python train.py --norm_place="pre" --attn_scale=0.177 --schedule="wsd" --final_lr_fraction=0.0
Below are experts of layer 3 (counted from 0) of a mixture-of-experts language model. Rows are named router (the router's row for the expert), up (a neuron's input weights, with its number), down (a neuron's output weights, with its number) and show model dimensions 0-255. Each number is 500 + 25 x the weight over its row's rms, rounded and kept within 0 to 999. Numbers have three digits each.
Before each expert's rows: a language model's description of what the expert responds to; "comes after" lists some tokens at least twice as common just before its tokens as in all text. This comes from a sample of Wikipedia text that the model never trained on. Tokens count by the router's weight.

# expert 35
Leading year digits. The first digit of a year, mostly 1 or 2 as in 1920, 2016, after authority names, born, or table pipes; also 0 in match scores.
comes after: ", ", " | ", "–", " (", " in ", " "
router:435509524483501491530521493469507471477509480526501490502502535502493510506474505464549472502507541490522477497487533501476464507474523492520493536503502524508499547505492504497472518497449468518558468490491491503484524519489490514506483533426524435478489524461450501494510539472512499508530527528476472453493490441479472495501492525538476548493489452504513488545525487502498506505488491516512498558523505523489463552510541511522488502506501473504498529520498492518540464513477471488531547480479486515503511490497486503481478457476547495539486474451476509545480520505503459544540508521494444457481488526502546530492501474513535481525539533512471517502502505494495490485483483497521496521468489475517457470519494513508505508498529540472467518531462487485483523525466539
up1:453524481505486516478519501518474511530526459512495511504492498509494556499464536488495530508511505502538480516477474522491512515507532453507484489484476498467485535516502473549496469508489487471503488546554521507484507529465506491502491498494473509497506495458492510481523541538519506516509487485503475491509511491511493529495479532495508555553537487539527499481517529537498512513491500465449471487506500510479558484511505485505509474479527445495467525516460496509468515505516477517472554509495494458466524455485472462561495514480499432485475479492520516492508503512533539511540514505515490466557497505537517455505528513519479455506516505464450519495490487506492402536459543474493488510498510471507479498488501509534500484518490467483466529502543509478467500462535481
down1:519463542503529462512486472500482533479518485419488500475515464469488529469539490569447496494499494481489545478512475529541518490477525454536487512523531504507487470500514529517526482504492530534505495505504500501513497453566484483511527481503490508482558505511465465438566550474527494488533468504536495513482504489492542509544521471483573565491509492473497492520537497494498502541524516494504479507488558479469515498514513476506493489488535494521501509508485487517477505466507502504411515442493484497501492503506475499525488513482496470493534526486505505519543497480492503520469518513494490471501520502533462485529507494495499497488489482511480504499493439498467505493485529475472488480502515471505501491504499480473473467546530523495490474551527502508499495489498478

# expert 38
Table and taxobox fragments. Miscellaneous pieces in tables, cast lists and species infoboxes: pipes, years like 952, Kingdom: Animalia, name endings.
comes after: "1", "\n", "2", ":", " | ?", "–"
router:473480532472468525516533523473468476490523466533530471523481538475471528535472476477519472517523530482535480515476502464481491523472529473539480524468466526524457524525462481517502522487478467525523472482484484472485514519475527536512479515477517476471483524469463473479528532468526471481523532517482492465489486475479464488525469517515484540474482490511524474520514513479522510503527476519540524530523532525514488529520507532526515463513487478511539526521497479520534471526467477467522516480479483532478517480484483516468476487462531516521481475489459526539480514515474460538519525528481480469463530524528526527479534474486535465527527525526467532520477525481479525495479516532509518520477490466512481479501536520485538489511549530468470529517500474486463502524472525
up0:476475553461484487506485463496451503490492513477497510499489486536487578553424507483580514537531476495463488474485509498493501515467486462479482501497456508492493474513515510486474485516515519499553513495480510455486491526512534496484465514515502503518532498491502529519512482513518487450483484491513510467516474493502477464510516499537514524515515511507511458508520447496534518503534493511480500468499506518518510538556492512514503474457505504566493455549477519539523496501551483471522520571496505532460482515480466500448476500481538535496502453453514491531493507496495484520516536515478478462469442471500502487520499472493525476527546481501536496522480507540509478484509494517508507508492497501517485518496536510515526497502501478476496490507559502493519515471473502
down0:472500541542464501484486471488508471506528506495549544483529482506483499525485504525512481482476462528505472498506486471495505486526439497520491568473476461392508527526524499538434497491466504527470478549478453515502522511499502497511519517545488475532501489474509512486505508535518532527500508469515502471481487493452499499511516494506514533479526474491505497534512456522532446503557516509460478504463455492496519494508526482489499490496515502479534483537488508535519477430532490489469519494498531487512501502511481483489533472521498486540473498504509482535456498460512498513479518496515515497485462487511470515499509514542518518519479511510498522497486463531518503543517470512504510511517479470498491442514502491455575545482503484490510524520489531479520523480488499

# expert 21
Short vowel-consonant pieces. Short word-internal pieces like at, or, ul, il, often right after an initial T in names (Tatupu, Toulouse, Tillman) or mid-word (Protestant, notoriety).
comes after: " T", " t", " St", "T", "t", " | T"
router:522467521494469536516491501516531482485539471496546503523478524498467526508489442484511471512485527479547482486495499467504474541482467499504508495522510503520467497505478482522504515473450499551525475490472491492476499504479525558533494527504530462478426579493490488510501498484520449454552513504465511496471476504458491473523496513503435516472516498504516485500492515483495540522488487486502526484514512524527500524505526534555506485478487512560573494523505495516503510548441458473494485500531501517510501487508485527489489487455486508538480476493489509498486520487450495498535531551490502493514504513485513538456518462494519496536507532497475513522513506479468512481469509524509535509507472499519450495483511508495518516510513511465471532479509462465456537524506513
up1:507522485497468474506505550493495537537484496563484511519430514506470513476514477516502481529510474479478478508498497492509478487470439544504474454503557477488479499542505552489514519489530478523500480525531486502492490508499539516477463494465515479497550504455534556484488483457546487461491488510535486507468508562501499508582534482529488504508538502529469487485462487500488540505523459500515433495510464496504508473539505527537501510469501514537474495541491480533518560468500516471475520538510505496489483497501494529530478493495530477529513477467492512500500471469490505527545465500527519497491485488531500485521488511488507493478528498486475464501509485537458503502463513505530472538495476498472519484511474497493509457510504497463479471536532491485501515473508509
down1:467518497517527485505484502542507501517470509487568484554536511501480508500481515499497524503477515464493478508490498519511488485506465523527473518490505478522522545493441494500538476544556493463513519463462519509500495489483528484501532500523488521513518459477511520531525462541448484458517512501507557490512508444504495464471477510495517500492522494482482540560512500520508478508547454509492501493519533494497466523474514476517497536511555506471514538478474487475469453475466546494494497486486485486506504529502477504500475459491521485489498481519549483547532468499501494461487504514486497550446452543518496485448488486562503461499497445534513514486475491491512486518486467533513446511531508538501502530487509506501498471475510501510489492538494509486531489480510455

# expert 61
Vowel-t word pieces. Mid-word pieces like et, ot, it, often after F or f, as in feet, bufotoxins, quartet, Ranjit.
comes after: " F", " f", "f", "F", " Le", " | F"
router:443497504502482504497500512497502473487484471509495488499471516468493556500478506468507505490552531507521471520457488480481478545464503452501462517500446483538499519509495479549485515477517469504550475452470515496469541490480524485529470505474497496436517568484491506507513511523502493471512521504496510477498473488471471487545475496531519534508512505536552509510491488478513511507500508500505498530491524544543457504510523514558489477491484459540509495505493508547515490516478499451518485533481459573492542495485508529500497450470492484524485482452455492532487527498453488530506503517488500486504524519522500536514489480480504463554516533496500533550495503469477519499467490538513467531489482485480483538518541526478504471518520509494463506507520490518482540500479528
up1:490486479518502514487496468543514532493487495501483500514515474513501529510491505526511478572493481520527549498503484498520496496453503468537516477468523491489504468488463504456500503496490498450505500490511524482466523504486500532527472506524477472518513473515468515493489491473479453453466504488512472506530491517440544476467498491503503534495531483533508516566520517490500505527518510537520497494480480479535568542500525508533510503526499498490508501499517514483482476479541454522526490489479534464499496558476520434502486515505513488487472493514517506513554551518503505487478489516483456507469501518491497493508475503435521508508513502555516534471456493502484503488516448507523480515502497490518469496472479512562587453457518471502507444517509540503501525467493510
down1:541523528517513494491486513526474496465514461499453497502505508499509535481489526506516542483509502471486492533508494530502511445523510527474506532483475529476474496520481514470517523481490510467495476518495507491493459547523510478507498525512516514495529469497495485521507513516508444568532477496478556501504496433484433479469464475455511517565462539510497560530502514520549479516487498528506513516509498480479515498449518508481440467511505452519529465471508471521531487557512490511468482531511489479478448512496515497484513537503521477470524505516483520491475515531530506471476533504566514540454495484485492505484500445528527515474509505491490502525460500478537483535487480500546524479474524487495451475509520501503515478503493474504521498501481480469483483518509527

# expert 45
Sc and sh clusters. Consonant-cluster pieces like sc, sh, sp, og after a leading B or b, e.g. Penobscot, Obscura, ball, Billedbog, gastropod.
comes after: " B", " b", "b", "B", " | B", ", B"
router:510459541477476523494501559455493498497523484522516503512509486482451519538507503455507477526517518492528498531515503462480492530477513497499496530507489493558454510522462478503489535495506470521519499482458483493476512504473513525521483501494484503440503524472449472509560516497514457468511525511465501467476474436491466501492484496530475537483431459485511503491501523505541519516513477506547509533540545495493449516508511538533520498499480465505520508511527505487544491523479493480533512495495496538459520518471487534464502471474533493540498509467448512487489495553492490533514521506492488482477549509489528490499504507504558494521527501501501535518499494502461530461516506518527539514472448496484481465492533544454506497493524530494507497518465493500490485517451515
up0:505510521460463472480517505489533447513511499476512511487518476449518525476491468486487524501522521481508533488446510546472488490470470496501505516540462505493477531502479510500469517522519537510469535487462483539502503520475497529482494543459483546474536486509489533496517493522489474484448518514549506514469488478447497496511525499509501501518495479487510511512514476508485486481503515485547473507486492534541471524513510487492468528497481527546495501511480543520496483527535469514553505494512522524525515479488487508503517491486505473491518508505499478495508494531468480461523561540504541486477515532451459441480528564495517470546489497523479565493490456503489493505496495536465473478538456484457484478519477467528473544515531520487468462516495511496482543523469523
down0:424498486479438509508489518489490480507553520544524487463485502499507518532520514490519514497497523504491515476505527498530520497507518517522478531460524511489525510537479488559498535497507477455494524521494482451488448509521537478449498506482527519501413502498502493529491536540453522500445485494522524509496488544523498479519509500491529489514483476483506541448472546495507499500506525504507520497505501523477529479526491493497520492486540439486497477528513498482475513474497428500497514526522493512540488487527518485474507483532453483523514500488543477505460489533532452504517488522502468523467495500464501481499500517493479500475463522516518502463488495491487492495458474522517479501475496507538506483541494454515553478502477495517510534533482507467580463495510481

# expert 30
Year and number digits. Digit groups after a leading digit in years and large numbers, like "2018–19", "£18,000", grid references; sometimes nationality or country words.
comes after: "2", "1", ",", " U.", " in", ", U."
router:467501536479510508500525518502499468501496451559511483533473585492459503503486501487497462510491521480517504513504488467508509519454522501587478537506471507498482501522506463501518524503510472499532464482487481494487503503485526539519514492465504447482484497484457498473524476485503452486516516513491507500482496475502453510482477506541505500497514509499500502528503529467524505498530491516520513536532554516552501512500539526510544504521482497478509515487489479478538471519450513441548492442488489514475492501485484519506479494464514548500493460496488525523500486540493438498504494521479502497423482556519509504485535526473525476499535527504474523482484509504504538471479529495476515541492498491502466515500517513473560492492520538490458550531489495474470503520484506
up1:497492480506509511488520502523551496509508534494501505501510453467521500520488508491506515500503468465475483497478509504511521466517513499510498556489537521494493492461484543531458511534481456469514510500477536493503509480519477496536508491493475502497524525479476514516544502482463486496484538503462547505513510508446548503493501520522465514475520478495510521513476530477502475544491496511450461504510481508487519496500502517447471475482448484528494524459503495551478513508471480533560510516524503491480504515500446511532538506498512512498492494493566484480439486501501463489506494541490465519533468524505566480547473503482513546497527462495524515454550551458507451522513522477523474489501488542488488542525493460500439500502489496499468492496522471456521482514517461
down1:481510488499500518528504522493557535513508485486497504494475529566499446473491467509504534510488545492503513472541518550502535548515489491502501453511470487504492480478516477551541460490524518465477443502512526516520483444529519539515475532489484503508475507501504500518488487504488485512505459485501505485513518443523459527499510504483516470528529524522472499528524505514482474473485525535512475485527535495459507522534535491540519533499526490470491478517486495475544523496516502494465466502536518474521475459525486502488439513544530495475505472532477496494445509515527492531497471458532533470472499483492466499478501510530463468538461561510512496512468498515525532510492476515504483486480548449493461503467490476482529495484470481502524489491453499507520458477497518

# expert 17
Table separators, name splits. Pipes, commas and semicolons in tables and lists, and odd splits in proper names and codes, such as FC, "a S", SS27, | in sports results.
comes after: "\n", "1", "2", "°", "as", "i"
router:474478533469472526524538521471466477482520466529525474527484540472474528530469478479524461517520531484536477520480504469481481518472516480540483520466468528525463527524467476521509524485478467526522475483485483474487522520471526534519479524479514470476486524469469478473525533470528477481523531517486489470490484469485469486529464521517482536472482482515523480519523517482523521500526476519543522532526530520513482531520508529522514463516484479512546524524487483520531479526468474464525518475479487532481517486483477520473478485459531516526486476489463527535476520517475449527518527534479475467463525523529523525478531472486537467530525529525474529524473524486486525486483521533502522518479484469514484481506538524484535486515546531470473531521500480490464498525472518
up0:509482514490527500497546545476515493465486530535525521468488510506519496499493492521488492518519501504549501506499484503516493537540482502537492492494531495524482508493533494461480536473528519501494490485495533500487518522490496495508486504480517512499542591467488516469515482495525545506504468539500519493468495546502545500503477470522471507495470496479498473482489507474540505464463517520496517491483541496482482530538540515467451447480441459471485497522458513462475473484452513465497511498463550478478461530478536514510512502456454489508466472513508491507509485529494521503518530524512504481464512523485501506435486492506533510535522513486471538506492518488489508517510470554462477520509464525511496449543518514494482475503486481470509488511530499492488467569497572
down0:511474495506511491505509541560520478488511539476512498457526477474531482468522481516511530495526501526504487528498503516536493488494532470504560489467522517451484485506542482513519454473542512469478506511510496488508507516500511515466487489494502486460488465490510470507478543481477509499510481438529527513531504553483537506461485512512491509512517527512548490493465476536465480461474501472503504513492540487477542455517522456504515459472478490465469512477547497457506481545529502509465417536527467503504450534454500472502501505510492499475481488509502497503480527550490471532481496506481487513498483473501555480504560514477489514488463520492522544491510434526530521525479484485546475492517500483495530523504501491496508493519499508506517501515496454478546522499512538

# expert 15
Periods and decimal points. Periods, mostly the decimal point inside numbers (1.38 km², 19q13.2), plus sentence-final periods and closing ").", often attached to word endings.
comes after: "0", "1", "3", "4", "2", "7"
router:465471531501490499495566500503470483470487501552507519504471507476504544547482450493505476504496525448526501478516540491512460554442497470496450500497491502504479508507469493505459514494486512535517494487491467513503493510463529508484481518476496505496515520493473486490500540499572496497541532510496484474473505491460464503529491515528483516501473484511503449514493489467529528541487479542497522528546501534500483537524514527559511478525502497506502484531492511484547489502463476497491522481499480487504494498502471522472496498487534492495457435460445516507483509534495465493508495498432494467514550496523511529466510484476542478563493501523463499532511497485513526462471511533507507530486492472531497474484506543483557499519504546470497545522488502504505481518487517
up1:484502493509460476541505503473514467483517495444500498542504483500465486485509504530486501506509476505511536509506471513483549505508516487525509513494495571454512499484492526469497525503468492498535510522479484548463501470503516510508451503508492494491467514500436500537546501468488445518497537517492510491495495544481456478536485481514524456531537534482484472464465496462519500510524496502481506486514512443509475551488481497488517496570499537500511491472503473529479502550522494549509499504474500493520467491491462503541478520502511549469489484482522459505488514495490475492477532494482528542481500483508539500487493529524533473518532544494492464460525492462515531485481508494508519513445497464502522518502511468497487505542498513438544446519487520503502459497485562
down1:543518465487508526496523518529496485482503481534528509523482520498498469458491497505557550453494513499475526561472449504480532502523474500544497491507495483490470510508498486504511509478504516504490502497502505436495498554510487565495508432498481490544457566498521462499489510518511527550499514486486492496499473500489520473482485495495511510481484510496510467482472496481525490490481475473510512545500475518551512504508485527481514510508544483463529506479510469481497457506492521509482532505507510491521454473489460532519480447483480497507548481548513492538496487502469546519512520534504509550472480541484474482476491481448483522465493479512473539516518534479482522538517519520465524512541470547493462478509491504519466502467527497502477502471463432496534519516483498